config.toml
num_hidden_layers = 12
hidden_size = 160
n_experts = 256
experts_per_token = 8
d_expert = 32
d_shared_expert = 64
hidden_act = "swiglu"
moe_layers = [1, 3, 5, 7, 9, 11]
router_score = "sigmoid"
normalize_top_k = true
routed_scale = 2.83
balance_loss = 0.000414
balance_bias = true
init_std_router = 0.0226
lr_router = 0.0013
num_attention_heads = 5
num_key_value_heads = 1
head_dim = 32
vocab_size = 8192
norm = "rmsnorm"
norm_place = "pre"
norm_eps = 1e-06
positions = "rope"
rope_theta = 1930.0
rope_fraction = 1.0
qk_norm = true
attn_scale = 0.177
tie_word_embeddings = false
parallel_block = false
init = "uniform"
init_std_qkv = 0.0231
init_std_o = 0.0
init_std_up = 0.0231
init_std_down = 0.0
optimizer = "adamw"
learning_rate = 0.00239
lr_mult_qkv = 0.7
beta1 = 0.9
beta2 = 0.95
lr_head = 0.0138
warmup_steps = 547
schedule = "wsd"
decay_fraction = 1.0
decay_shape = "pow"
final_lr_fraction = 0.0
batch_tokens = [65536, 131072, 262144]
max_seq_len = 1024
doc_mask = true
train_tokens = 716500000
max_steps = 5238
dataset = "wikipedia_en"
Below are experts of layer 7 (counted from 0) of a mixture-of-experts language model. Rows are named router (the router's row for the expert), gate (a neuron's input weights, with its number), up (a neuron's input weights, with its number), down (a neuron's output weights, with its number) and show model dimensions 0-159. Each number is 128 + 24 x the weight over its row's rms, rounded and kept within 0 to 255. Numbers have three digits each.
After each expert's rows: "mostly gets" lists some tokens that are sent to it at least half of the time. This comes from a sample of Wikipedia text that the model never trained on.

# expert 173
router:138132117114115118151123134165115150100146155163166155167120135144077112147095144155103125086148122111101115168134064127152108174141125144097117114139127175136095085121098131133162141107126146111161108097161096154142117135183146137107152107140082149110132114118149129114136092140102153115100108143080116112130125117154075115115132097134133110119172113123125121132134108120158117133085100122128143108126163131126159112119085160155157099133112116151150129166104138080169166109166151
gate0:179104112134105124125138092086097151174127149108119098137128127102118123122114114082124092116125159099121107166178129137131095178149103152170108129165138152154097142095134133136172178153151093124118127131136115130126134169146123111095122141130123142157119146119092147116114082116160134173128123170162120104139156137132143125135145095118114130171140146141103144169142175134174087119135121084158119110125131128109130147106165129124122068148114143161103146138150096138106165133160096
up0:103150134175139067181160133125140086144173138149119123140134127161132162101173142129158151142144105121130122138125133098143092150085133122157129121110118108125135123141085145109102077120101161096136114055132133096132130118128142106104139101084078155119144163149102128115136183102118146128129154120165108107135158123149126123141130133115144120161121105118147120144147103152101121161130130182108111132104137143123128114167127116115108130155080149072099124128099162102166101109132096
down0:103082133118098125127144116158123117142090104134134105137186129127158082154130142160131097101134079106093099146153126168140103122125115148157118121142144116115176037136138157132134200139131105125099163098096115129141160116128141125142163101140111120139129099075099069106131141119105134126124111130117136105104122094112174163119138133103114080140114084130119104114115148120136163105108097129108164150124090132096127131105135114133140155119107123116127095125147152142120130147097153
mostly gets: " York", " Angeles", " States", " Zealand", " Kong", " Carolina"

# expert 151
router:127157141077127169145134134137141162120163177129140140166135150098162130128124118132083158145136097133125109151138119119174117144133120175110092108140125148156165067135121173122166142141137152095178093109113122156142105113146118095123155061178118146131125108161147133128159120107134171119123091158119127103102099135127110125125154090101095119166141132153162138131146107097093121119107104176125081139175113109115141138123145139119144125152102158109114123141079132118121116150126115
gate0:160121089077114154102114122119099166120151138123152139153113120138130124145136120151080119124174128130133100141126101111155129104141153170128134128149132115134119073120135122157147163155102166152113124112078113120134159153129163127137105190137132118127108143161168093150164085116068125149098112127132115132078091066110157170123132092100114137127132121155098132137155131120103124148146157113162124133142135141102139094149153140129128081176121159112127106132101117143130127102187145
up0:192134104125148104085161133104124133142113141151112111151146131138166125097158145123119123108159126124112130125188109107167136119118152162101129141090150113107156104064119138142153155143111137141113144179085116160141146150126143137120143166178129136090095140144159118143124117097074125162106115120129140142104117116125161192132148091133103176127115133148118168149159130158126102184126150101106160129174148167109119130126155137129122116141117148092078140142121143121135131133117151
down0:122099119139121108116115138085099061116139104181113132131133137144138130154140097146197145093162131116133148111109133129133118126125156139158115135121125091108156135120112141107127149150119133150166102159145129112102111166130122147080095119137113088106161108105125168126132143119166098146109140165132149155153172094156147101128127157149120146129132168105135161100151074122103115091172185135150071122122118163128122128088135106112124116137131102141108097120087180122092116120132106
mostly gets: " project", " process", " idea", " attempt", "curr", " contract"

# expert 123
router:150126123113140137123133131153174190113158131142130130163149090142114113149088127142110148112151114159130121129107107109136109164150111145090062120152095138136146132099116158092140118130177117119125121145105087147123103098134154118092176108118098137136113123117097135096151112131086144107104098173151127108145111130133087106051167115102111098158127061093149104138125087114118131096108104159138129139160125145121163148134089110139146132134140127143135115158123118126149179104113119
gate0:129127152104139166127116125115115147115141175079147114135136085138094107132142108117142078130111109143170111110153125144153105145125072125128120110128109176101114114110101106197164164155132112167139100121096096093115061139132130137093135150129110121119143160078125168151157095144162128128139100152155150106156108101089142132127128117166122141177120087115101120122124125118137158104128117104128154127108132094101109120156097096144103108120155099145123166162125097140131101104144151
up0:115145127148059141095111094108129112164151096145133104115112130102175148115132096128154151142136176131124127083125125094118099147118148139133111112138134124149158132130096124172122123135127137143135138122146168148154159151163141075143140100134093123087151124151120122180124156147147138119145158119116131166112151138135128115120097124099118134120140147166156116122196151180102135158130103169113088182130137151159111125111142132161112150136167144126117109120124101145107208168128124
down0:129117142078110150126133128142156124188104124177132146128084129168145127118118123104155080126141087114134145136123127135133125102127137089104121176162110132132091095113125153147132132174131146131095099098119106100127153134125145174107107102097120119138150090114113130112129167086147096154069148162135123128147099111114160120104125144143152138129156145097114135126125086096124157131171128094107131117102127096118138118148100141168142057106140122094180108137103120114075118124088132
mostly gets: " such", " or", " and", "\","

# expert 127
router:148146114087134125132115146157136145127150166143138112166145123117101117150120119150099121079113109151119132146143110101143113189106112147092124147141088135145123142114092171103140098124153117112123123126118101146116106115115141101093148082113097151116121062139115161113163143154083160089112127159130110115148102154148090142095155115120094141125121089106177085148125063082103140116085106139107102114143116146098166154118114127161150124121116124134132130134120104100163158094157141
gate0:131148136103080123110136139137048144141125070175146144097129109125171103099108138107103135123153142089156123138164097145148125093141123121122158141145162122171108125106128170109130123099142127145130072101116106152122138139151083145125150175136125108174151097130109148184135144095139114134137152142145113152100121160185173128147088118142112121144135136105122109113128148133101142141134090088109178131099159116116137092100131110174138141124125116154113131138108110162124133108146108
up0:126136127112131144134127115063083209145135118140124153117125093135131148169114113096133163104130146094174135130131117116101148078157148091149146154129146120134113131106142156155099148134149119078113063096106115127131143100130102137142108205134145127145098132132111136166119159122149125178138141132163139135109145164175140121131113147143089103125112115135121117126114140119066153102135117104117171102140113127093122122108117092143144122091130128124132168154145114150135107078139126
down0:129131180133123163126146102108133153153102115108106149138116133152169112117138183151121121125164117095148145112148127148117098120132128143107101126113133139155126164144106162099107146167094151126135120167141121131085125131161200091097143130148102111157112142150103086140141149127128119139138208101151127109113118127109133132124090110103176107130133150087143159138091110101104162071135140118051137102101133100101116145143100136168126129124133148129157156136110123145135136152162121
mostly gets: " and", " or", " including", " are", " were", " include"

# expert 14
router:113115095096141149114137121165160149095112142139217141164145130128121114117081106131111156139138136148106149129124058104166134161141116153124122129149126144158129070149148169092123119110188138089174124111152134153143110127158134111141150124157093134134110124123146142124141152128114180122157119142119080120139135109141132140114155129087109139127153106110121138172112077105105147116100115141128097137132123135086161134156110095153172114124137120124120099122103135092180165119123124
gate0:142117149119075143158094128136142131116104130137129125173135161102135129123133122172137134121122110100130096203138097110145130165143121128111091080141130111132097114099130118093124101138171161147141155123079147118078106114164162122113106111098117129150132138149173175151136127152093124081074100111139122119124126105107133142138136096107118115141100112119124178142124115084161119079114133108092085100143146144119133116119090112136164168136105121135108136158091180113124118140105134
up0:159132114179122139151157158093131128163130190151104130128138174097162102109109162148149163136130096131106129123174149159068126114125133146128137107135145110116145099114118140116140119119079124143141172142116131152177137061151136118124150156141108131127085119120125124163111086140105115132112160102142156153114112148099124125120134118164060142160109104116133109128138114142134171131168101109149136134117116134130145154133089136102130158079099074120136138127092150133134089088126135
down0:124093163129159119102121133120135117105186124167113133092141157124105116135142120142125122120117145126182144091148107141184160104127123146134105131107143139163134099106085117118156116108170126136154109170127133118146141110173158137117141117107146125203130098138138193137183153130165154124137124108106087139119140124126115133094147192129133130144121124120129158118160148155155154138119097162094104146090114148141136134107127141144182170113134128126140104148079148143120149116177129
mostly gets: " K", " Y", " Pol", " MA", " Arch", " Hor"

# expert 53
router:166143090121127118157109124118128169129133107119163123172145126102105135140137131137124112120153135109101100154134092116161136168152124135120100124133127125128124095122102146127144116124176158083150124107114107162103125122138165127126176158153113133110125112159164133146140150150121155089154066159111104125120077142140120130103170114106084142103132106151147150124179075118083109159098107184129158125176120128094129117113136124163169113152122099115074136136072108126144135147131143
gate0:158178094135152096149139134108151131135153111142125084130123133148082088118114113130099167136127100102131094144070043092110147099117109130155136132120122091128159130091063119147120153126153152119141139125108122126107117113118137142141128123146116131091144153126122102129140136111131109121150130107094132110108133148136131138104111109099053092145131111139110132145163135153139143103086159187111125082128123075135125132146151146131121133165125095180144145128085106155142125103129157
up0:099096099102110139154140114147123133138112116134144125140107193113153116116113131094176142097120109157129112134152147119132138160138173120127109114135117162143085126152161116131134118125110137121099117134144122164130130124119141119100136142087144111144094128149117151104142081161131102134086149108206113113093170091108135123166164121113154155131111099109146135100128138094129155113155116082160117164120141139156134146147083145117123168128140154078120144108194155137067093155110132
down0:174139101106107087091157102120093126130145107159173118103138156092138102165100125107151147139159116130099083150130104136154144133155129128131121140095112090088176092125107079168119150103120112109101160153105106103119124147186133121159145102133091147131147106128139119159117187102133116138133112136133099131146108101100129110137105123125108119130117151122109129107109138195092099132100126129122180101106135110128133090147147136141128141132130113170161143108081105098128163109150166
mostly gets: " However", " They", " While", " According", " After", "There"

# expert 74
router:141138135067127165105123148134145141110110109123208103143117150099098104116106115109091130127147095155110116151128101108157145143116112155091097153120112143136132080159142154071141119096198156109168127152160107145130146143145151100124158125154115136149145107133152115136113140141097165114177089150114104122131103152123101119100142121107102137145153104097153151111141104146107096089097122188116083146153122135110137126153164127140161137128099116112105125101107119103151137115134113
gate0:118152143116163118097119141117126137138117101145135113105100116125088113174085164138111144157145151116149157128150131118154166127100158118111130152158107125114155092103119106100106120105137157135103093152081149149128119092082120117143178183111114190114119107135122080147125117132098085159121176110119131121112064163106113102127148101130163127115126095121151093096153142133153102145124115168113138131134120113137114191069092136113151120104112126131099094105132143105126118128132130
up0:118101129110141087109087119106117098086143105131144148119157134130116143151137133171107073163123155151114106125105136139102123136105108119055132150141128140121140112112121178147124151162155160147117106119120150088140146102099143161139069129137143091158127116098114079161136129093108151122113139147159133125111131155101106123137105106102118107105166119114163130111127153149147134096094106098131116110166083138152163113073117171123113117066160136133154105147115162138129169131151123
down0:100075125108121121138147135140127110102125142172129093122111134064107123149125156150164121125119107135103121082128142100169092131102075162130075131134131162080139153111098103113124122116152202121165120110100114158130112126116148138134141147184163111105106158165106158115131133154134146146136157149142160117103131127073110108096124170131108125112171103150116142135142107131129087107100151122125122089125115090122147123121095142115093092110122155106130137106148125102118154107165143
mostly gets: " Vi", " Ro", " P", " Z", " Ni", " M"

# expert 199
router:144147116113154149127153120127142111126135105136166117157102126116111111126105135126110129143158146129110134118095092136144061175143103154089116143134095140150135078137076117082149144096189158137171121113159120128128118113138159132103155089143066125104145120121132158090128114109099147106122114130111125136140106167139133145118135073120117139157154121111174145123099105120144102107091095200136080112148104116110156125122143172133172108138130115136162110129093121119136167132118120
gate0:100135109143168116136157100152118136160156113122133117154100086099124129077118138099102106144142157131113171124196089125152127152164114139122113152120132151118130098102081126111146169112102142115099118117127121113102130167163103110125152129123164129132140083107149152132123123133095116082134108123111104152096090111132124086070135122145114162116124121108153093119148059141125116119121117129137157130108109171125150139104137146105108148134108115140164113121068155062121147170126112
up0:101110147142095118116168164110117132119110114187126120134121090141144115117136112147104132139117115110115134181141077098142180138118144131125114153127119122134099161124172111102097146100124145141185142155149134136140159137160138124136111140128084137093111139099134141088143157137141087136132191128124122138163130103117113108129097130133126134163154078066149107092143130161105100132178128161145085130104132163152134128133133088154143118145114094103083122072110109139132158104123099
down0:136120126127128108085161109145149078117102113147162103111123170108133158146095142109155114166127152153104145103143148147120124147134139126127084120136104128118122096083111118108134103112131163122083148095115107131119082165106150164105133118111104129096158127139156144091114110102081124139135170114136110112107112129183132130101107152147151157115083162161111151106156117140101146123143106082112089116129140113119127102089118179156095174102115131145108108127143133083142093096075120
mostly gets: " his", " American", " British", " German", " English", " French"

# expert 176
router:166125099088108163141146132145131125102182153094151131145124132119101111115082098137117146112133122135082120115115103113153080144144105140108078112150112135151109088119115141126130183111138131124180111111145117139123123102155147131100120114125104122107099117129126145093134149126079171100138093141088129107152136146153114137106154123089089101154140081113143143137123107120111099131062088189145111117142136118109146165082104101134144110133135152114102118145083127104092170148133129
gate0:123076124097142117131112100125130135129136113161131101115092129138080101109136153150134113099130108140126127126087131070123077138164161135134115142146099132183164114107125131155121127157113123121166161107115111120142099094121174125106133153097146109122154077134165136158150110126124143139115135140178151090109108137128142114140075173133139124175103070147185071109102150102127130108099109133133136133131126134141090132105161144101102105111092126141118144148130085175120132126102130
up0:106111095119130154095111109086138125147086132131124090112070114151119081104084080140087117142134131136145131144089124129101157110159168093146129148144169118180127154135080106137145129131117126126143153141120112115158079109109181161087127147138142116162121160123141075151144168101097093160135104130141125087092112104085131144132114154151124126137117076157119132136105111123146139151103123120145137126100117129160134149093163120108127102137131135123152134143098137160104144088103157
down0:081140147122173122134096129102131143146139115162073117154161169133127120115162110132125124145141108115133089158122136174116166104132125168096124139118131202112108138129156144166132131147094098128151140119134163114141135133109146137171148127146137142085109164100162138108150150109109099167167172146127117141165147106119109155150121152181149134095118108115132094149116111100114104169101139107098122102129130149099111150098131126127112110133151131104150133080073134119170110117081143
mostly gets: " water", " art", " war", " business", " international", " light"

# expert 248
router:143125068097143107125128127114136166149129162119172124146119089138103131139079143135124135110142115108132160140116091081149096169140133151115078156144081104165117121104090125113142144088143135073161112165130100169127121090140124114147163145164105132107145107163111149142151132147101149134120098144080106133131099126149133131093125138135096122073147081147105121142144122081121106167118099170094137139142129114118158137137148111157152120140108121111083114120114098131179134129115141
gate0:156143108123140115106152150150141128146097130147124164139149125119157097128111170159154145095108097106124130089107138093121166123129085144152155100156134114152136123120097110128108116120110136112125134226120164131100090127105117154150159134217120132093160117116161117127145120142173145134139087123074145134112098104122140112122151125149109130100121127160133137118122100064108127155103127155133120129163124130113148141111089142170164148138151149105120142128139160083120135152131153
up0:144130155138135116141128113090111159138139121102116126128090125119120172122124081099105124171146122133125094143118100151102149119128149089123133131083167128094128151138183154109148136140139168130120180076138109114163149152162114163114131098087126137149069101155106144103096169122111118103107166134135123115141138151173117160152129127080141142135105120100126089107172136148171155155145102119148104112133134152178122153156164082147092140123108128151139133108129123175105123128107133
down0:115131155086128153124132095137123140112094150159184141099161119153139140120090179148147165120088150096163128094157178116123121129105122119103188133150103117100130081089110125175131133149102135135151093150143151133101148087125158110124149134152119137126123132160103146135111103128106165078144088121125093118161109102107175129110089112121129147124132149091127110139134131088142143078123093161143133131099066113109147117130119144126114139132134131113140166129172095110144114103120115
mostly gets: " However", " most", " well", " very", " just", " much"

# expert 238
router:166123088100176114146107113108143163143137163134159130162111099131114096136102099121113128135136115131122120168126092080154082151134138135101089133139108118163140112086116152111139157113163164125149116143122070126124082097126120122084137088148074150127145136114125159152138110115077152071111106153116117110152116125128121143087129099105123071126157102142124103121134128095134120114105072164120097131151129099141146154103103115135148118125152145157093080118147116129125137133107159
gate0:145096149143117104115128105082128162109151144177122133152139129130107108158133139130078154089102120119096128164090127162135133127061105153125105124132082117166165104135137146129160123172123106146166107158115131088083115093125167149161122098121087124133191121097108111122110121079100079134125125126133135129093113124131152099132134110111147116160137123129137087106115140131159098117135113171121118164124090095119190130151102150107171149114130121141139124138161115131134144116134111
up0:119157087139127117097114076081148112170093096163146154142072173093135148111128127133115109126124119138146094134090136146157136077149115145115116141127136167151150111155167133105091131128172170141115125135120102141144147122181111134114116081144109116143121120118127104129136170112144119125123111151186121123132146084135143095105129088132124126098118105148134099161131103080150190129108100159110117144103143115130146134146091150067118161123121113105126133168149128133110147121164134
down0:169124140081130176122136140139149130137160133142153145114132169139127164097140138127106103138134144118124120162112123171120136084149109127165126123140105131145129143136100129180114131179096128153110135101147170154181145100134080109145096104113145114147118116170124073127112145108144137125147138128109141161130102115100111097095128076116113162131155105077158109106109163151122111184077114135145147110114129122106140099097132114082108133154091117129130108084171127085140135156140124
mostly gets: " them", " him", " century", " himself", " more", "ically"

# expert 58
router:146142123114143132115153138168120159139150159095193153158111102142092125150100115154101116083182156119096102154117077134160127179150126137112116138135123145148109115083105124106143152116127148126154120138182118155107132162162160119125165113144112178138131114144126125099122113138117130128161079167079088122143127142132118115100141103098132122125175107130118079143152108106116114132070117133118092111127154126141168144155133122142155095151139119115128113141097108134168157122170114
gate0:125154157160110135098121108119130163142125111095105088137123117132109135130090160119134111132120126129139115141101152101089127141130116148102163146134126101077128116147132116116134081099101156146130150137091122105078162146132074101129143115092101106102125145111119126122109082136122156145136133148116146110144123177098124095139130168146085074097131143162150103121114178106131169124116070123132149145161085123108083140166117161098161115088120124129138102159135124175167155112157114
up0:140119126119149159142131100134129155152160127126168136128126071137126151138141126093128128141133095124101124144120102119130101141103137100173150197145132146113085144166119120197140127103096170129129132099086146109130140102145158136140122135106159135119136117115098073153113127089113089139158133083134135081151155127135097141132152146134116083139107146093157140115113106151118102122110155104139083116116086128171109134104088188150144097111156179155143122158123135128149138128161127
down0:131162127133124183159144111175114101111118144114165136137133163113124184107135095110108131158155160102144102121161137094174118125144144148172145113085136159159122087105126149139125121148121180148112102148143139131117075150119108107088155116126115117162106119174134128153119127094104112082122113089125103159174102101121136121107131090134166095153108143111117156123123104175126142147135153109105113089162143138109147116132118125129124085164125146147103116191155102114147123134131151
mostly gets: " States", " USA", " Kingdom", " York", " California", " England"

# expert 163
router:155138114113134147136132110167122119114139181125147157168147135120103121098095101138083123130181113136084131156142090113154103149140093152118077117148100104146144053114121123100138134119145185132181111144139128136109089100161152148098145099149066124106136115129121150131149155144124184098143087135110114103127118114148129097130136108124125132129139112118151131133154115101124119134077101155127080094112116118128144148117113103162153109151102119151102134151098133115160156120137176
gate0:128157121147137131168141121166088147180131123118162121163110133149159125059084124147099134147142074133102154132103090094130132119130096143182105151114145106149113127113132125108094153104131149131154103139118134149143080171116153132147130152132169091078123123135117103144119156131139129125138122152114139100150149174116117092166163123129099157130134138145130121103145096146115160148152155106161093128091125149120152091119089158158154119143148129125166127095080159113129141094154147
up0:136101078159111144097126131105111123089138152140119160115138108123120092121154126160155085106102119098132171088163176145111114130123107183132142116148121169168186131138144133128117105095112082130103097157097130108140182116152106124105157140146119128143109136123113138129126112142149073158163129128086154148111103147152146121110123143125147125096146122171109158123102126152159144111163128128123137099151145083144167123123140084160133101165153090114138124145169105158140161144111151
down0:140088169087116137179150138142111111137106158147082139120172128153127105128114150111124123084118129132098083131139127140130142101114107109118139089089139166076142120138120157156149156121109122094089086133137166151077107112150129143149106131153121133145111180136126112154117105085117167115125130108156128110070128117110131113110116113156106126121129077111103100134093149089101149113112112151126162131142161120110113148166155099129121106112087135089146189149156133101157104138125142
mostly gets: " local", " national", " government", " German", " world", " international"

# expert 150
router:117175114088154160123150127114147157095128130123174106147118106129099130112080106138085134139133125128123115161126097124121109165174147158099143108175091143147123104099110146104142162140142174115135136086129090151127124137121164155104182076151127164136108133106159181128140142145116154086147103172072120112124091168131102112115166111127113108125129113104131128126134117119132114086125112152151106124145159122134139132160104150134159148149142114110117128116089091130160180109135104
gate0:140130111124147128125167147148158113140113113121127110134123159099132106148132107160152127096129167171112114123171128133158157120129115136057116151150130128136131114116113109135165115117125165167166090089121162107118116118125120135145103128122137128131139115099089140133108146142090164086155102095169134129136137166133132099134109108183118130138184130128150135121161102097127114094084079138150068108127133162118144136109132148136160151108052100133123163140093169144151168139150131
up0:136117112143146109143168119159120112101115118157149094158099148100112076156079156136128119110112081092126133157113124142112170108184082171108125167143106134149172132103124113098136076126126144150141109122123127140137092111112150125119114134135130140125120119124049138117098142091085149095134119154135113146160123124131128093093109150136144145127170119134105126154188128090135083091097121122141077100135147163134158143127125119136119137137101118110099134157125136096112150168110147
down0:134113153141153112151160092150133039123099148139136124155084145107108149105157132093105156156115146134146121134134141099150172110143100143137095120153143061147162133078069160137120123108143174159115132097127130121141137143107138112134172127121136116096147099129129112138122125151091144152141121105138148120122160134146141112121131109132154133093091146078120149158126162105162166132106094083146127128181128129140109080163112144108115153146104109158129138100092140135129143113103119
mostly gets: " Votes", " young", " Apps", " wild", " MF", " FW"

# expert 93
router:170142100090116112122110146146137160127131160134122128107144145122095151120101110131125105123167114161155140155127128074144133129151166191107117134149112097127132095147122142093165125100162145109148098103129147179141089120151142091117160107119084151129118121147125111098127131122151108098111085187135096102119116148171118102116149090093116118123164089121154117093137069094109082115131075154113114131145104132120160117138124138128162102177109136128088122100126105133130152136140138
gate0:116141120139126174102162149157121112179129145140135156138111153101087144105096110127131092157179095110105125136077143082141114136108120152110105171143106109132125133150091121108103108119134132096143111196144118155101143085097106122132124139150131135099139182131154141111135140123119133109140161131077123103148130175142120146118122151125115143099126118122157145124103170110132166127127149135091137112136074115151158175141160170178148139168110153134148112109132097082135115117106153
up0:160126142119141106122096147180141100091118156131112140120098126110101144107161098097132166163082148130145067185115134134107182121157148097096120113089140117109133149140096120143136125121111116139101160136153132111122141127132174148128119097135103160151069143118149108114064144093136128134064106129148152093157147106111093086115112113145177092105129118117082100135126114167154087102130105161127101140133139136158114131124140126111128142123109126159120137103127127126134159108125106
down0:128119140182128138109156124142137142163172105170110138145149104132123140124122128152119169110153120110095114123155138136161118107135084177127119130177118141107149088105087064098133124097166166105120143160109117086162094123119104148145150155130107103077166128143150167138163102108143089150101116098127128158142146161130148160124158122121125138143129125138144137151083125117129154143147108109081124102183106104121144128134148173135115073130148148123153170129144134120092116128120113
mostly gets: "s", " Des", " books", "whose", " states", " works"

# expert 40
router:096135104078148147100174143143127122111120158159185119150152133139102143129082092120087134132164128170113161158121064091142112145136089170111131147147123146126113081097099125137157159123146142092175095134145075151128127125154158089102133119123122135103128136102117136135131093118093144106134135135091126135154111148156117105132126125098086125130150078141146084125117107133124137118108087126123116141162148134113167114154082123143154108127143143136121108134144095111169152123178145
gate0:095134131102129143129134119121104160135110119126156072122154142145103170120156116083122109107139178141124143154180166131130124184083101115104145134150078170101116107122142150135188099134140138107133113141140097087133148120085112090116131148121150122118129124142139170134148164141100142115113153127158154121162119102136107155133126114152119144101141159133143139174154105137112109147125094148114096168108114095157090125139115103116138147105138160130153110158140044143104130165128140
up0:140145163160135123145119116081125115158150111100123131112154109085119173106151104117127090112126186114125145161141127125104135135125150144130138097128136113107150104106134083134181097136105170133106124090110097141056160101143125098118134106143177103098147142173101131097112145187145166118119135113076111136090113140121123130124112157148124133108128120110139139119188155149141132136116118114107178160141109172156127124107118150155093118161111145118124166181122146137146139125145129
down0:134121165172100185118155158147147162135104117156117135126132121115141121070129128114133094086166127129156134129119136134117121125127119062162168124076122133091086184100137120156111168116139134169113142153149119128111130132155114137172145173150121167127114156095139142107075104114115152140130109146145145141132148124156102145166145129143134154135153162133103112118136147134109081129123164101142123166158131156152115107129129097074128154153098163178107117105131116121134083135134123
mostly gets: " [", " (", " “", "(", " York", "==="

# expert 94
router:149148088101166130178100131157095127101112168113172110127068119117124124159128116173139099085117132138093159153127099109121133140119129201123093140143113136117130133139113122118136149126158131073159111140148108149121107111126132096125135145110132135115121091145140130140144146152079164134124122178086127134111088150146106105108158117109100131121139108109152140127131125108136130091125110151084080107148138152105158125126110148176150113130082156118105114088103070099145140095147149
gate0:135069146058150107112101143142111131155160131108112161103111127133098144127150122171105153113134132121101125105162158122105118187120118114099154165143098140142121135147087176122131127115092147123123112144137115132101121163127145134122126066137113128128096128122172138135155110123141129129162121141119137092129111133099140102118156131133148095158129133157096096087092154092165100148122113098130092181115132131111123108087152149130120081136195129109112070108121117125124154128090140
up0:135139117116137110093148136133122126177134119109124124107054150156110130141151106172134148160136136122113151132156173153106124121119122119101160148121097163095149144125116114106133099156100144116093081119110107131113107149108115082150119084123126108106113118129149115132150158189095105150153112133148148110119090149086156123135148121136112093116121132136052118108082120100155129127118116108130095185129120139147118170089153141124108105131187137080111124093137131095162137123119154
down0:135109142168144099146145102149134102179138127129141093122145140120108145155105159126150151097120095123123137164128164112128146129109099140180141145145170115103135064153140135075087111132141124088104090111128132112111130116146148088115146129147131116075154108125097125058159127182127134150144139116083132186110128137151170126102157120131100091082112148127111133102120143167141148094093126126139137113141144137122103094153105124137117158117154150134148125137167114152130110149159091
mostly gets: " was", " be", " were", " are", " been", " being"

# expert 217
router:132128082079124143136102113119120162144128138096179130142111142126129134181130130146120138129131136150081135145136087123163093124169112157119079153163130137174110095141147155088123139123153121136153118106171106175144127142136113121119150099117091149129132107106119134119136119122135145069132075162148130100110111158144111120125156102105081139121122091127134156147119102106099149110123079175113094162189122128150124121140105111132148109113118171135120107130104062138104122139150097
gate0:095143124116145089186131071171133132142115124133111160108086121141110125118089131144137158157103175154151167081160149095132108119158120128096088136131119129113089117141171138128117118148143084153136119108179103155131128140104156100115117141111125164156106099111109106140116101116183147145129095168120137092122132155134112116137124076153134115094148084127138144119073132156111125102104127116107125108118126134099116099104109141139173116095098115125155096168157162119104129124121106
up0:156171116130088149178122086109133157151128149073116174157115155103138177141131097115133150147118115162119124146154117091094075140147098110066105106152153163145131132131155143146127121146128127086117120087123082161144117137142118104159138118131143140145136113110114162108141148156144184141152110115157131100143133095120159122132100074164103167097155140141145152141106129106149124134111105060110166140148138133115143163136128133117122123142162123128136126117162120145097153118122155
down0:143161126102138113119135124129138122100137167122120164089109083144137111084156125109118120140125143106112138145122112136126138106131111100144080134170115118141120171144124083121163169141109107144080122190147116143137142175126176139137138084119136116173160165147123118139141103131136123133103185126111124153160129091112122129181128106153146151143113142124170145145096105131170153089120126183127153139130107135148110152135148138125160140122129173187132119177109128128113160099121176
mostly gets: " pop", " refer", " natural", " different", " trans", " physical"

# expert 85
router:148143082123146136128109167149093160129137122134135152126120128119086151129085113117094112122197110130099155170097108103183114155149143161107130127144093104115135085131129134081116118102140164071170109157112113141119093102142158128128170135124105136069169128157132146093134106131133132125126117186068120108100115143176117127122139128098119127138161097106148139099144122091125127117135090140116130121166119140138135154132118141156163089156119135134100151152123098122154124129161136
gate0:171134078117125160106135135128121133144182155155134129125140092155105128101098088124161127110159144110094159101136138168141103124131096119140135104162151144136132098127084143144154142132153122099134100131084125126142176119133131139161169175150165125109094136132143129137164138130157129164178132135088107177103116165167160121127112137124113116121113121107106166100150119145135161143124149156136106076147127132123131134134106120160168096136114100074153110131126157107135145106198107
up0:081135134125100147085110107171152103084087141141144128137135166147158121141127120163161136146104095118102154108153121151131102139100126160138124193129153106117119126159141163128085088109101169119176131112175118171114085147097088111139147132151119119163146107136138102126145145140116132088138142148144132131123180127162144137142140148122119169103169115102173138141133107112143125150131119121164120105096102144157174105171142153112133121189113147116084134123130123137119116140129153
down0:135145107112110104157160120164121094139160123139156080154136148116109097131142093124113176090140105147143134134144138145114165099160142131128132109144134131103120119103161165127122125106122106119139111112117137078138113162140118115117172105152181113086120127125094160106087131111117149155170149156157082132170121138117141171123105093111104149129132112107149192136100164142177110162108136153122137153127120140108144122122116137157128157084133121152112099079142137096151148194156137
mostly gets: " her", " its", " his", " their", " His", " own"

# expert 49
router:127109131074113098125135143174136144100118167124166105160128099150093104131132161163110129099164151127086106170129080138136150176111113134134119135129106139157122098117114117124155164091169126139188123121181139136111126110174185112110157105127095135138129131152169115109138118128095116113156108152081101124127098132131092123133147089086141137136161096127132117101128083134119088138118096144136111132135128107107148119124126165161180131135124120133110103135087120119157176116106139
gate0:104129126072115113169183130134121135157129132105182124144110116135111082132130142127129121116151139136104127145138089142095122121066162164159071156134116122152089118127112164081134137101131117149154117143113145134134132124085137087133175149125117100127084150143146144137115126168105127109137111073148086125097147124089131117123121114100129175151187109133092133131161130116111108152118138160122105098138141132113115134120188138134179137154110115137126136087073117130130112118108117
up0:144088163099137171103149118134152112112134139136113106155137117133166123076104119116142152166159142142140140121094097128124124110110124140126165154128152118134113116151149104097136130141098135126070103131114153177128136134117083106160143146135133076117177122143087129121114139151110114138157131104143162165138115139100146104099151184132110157143085146152129166117131152138120150144156111121176151115174120158115130126133088182153118128184108098138102112157113125130155155151126193
down0:122149151146170139144100166077137106164149131130086114134115085148083145131151113127133107152116127106139098155128137130154140133111166102098189124150119134170123158132165104124150154137131107144127118146161122105101132150112124210174135153137108165137173125145090111110134108097126084125149151111136086131128139110101110139134135157146167125101128146109147082144143128125145127133120127141121135124095130118109163172125092122101095091174136110170130139134136092089157141162166136
mostly gets: " Japan", "shire", "ley", " Spain", " Ham", " England"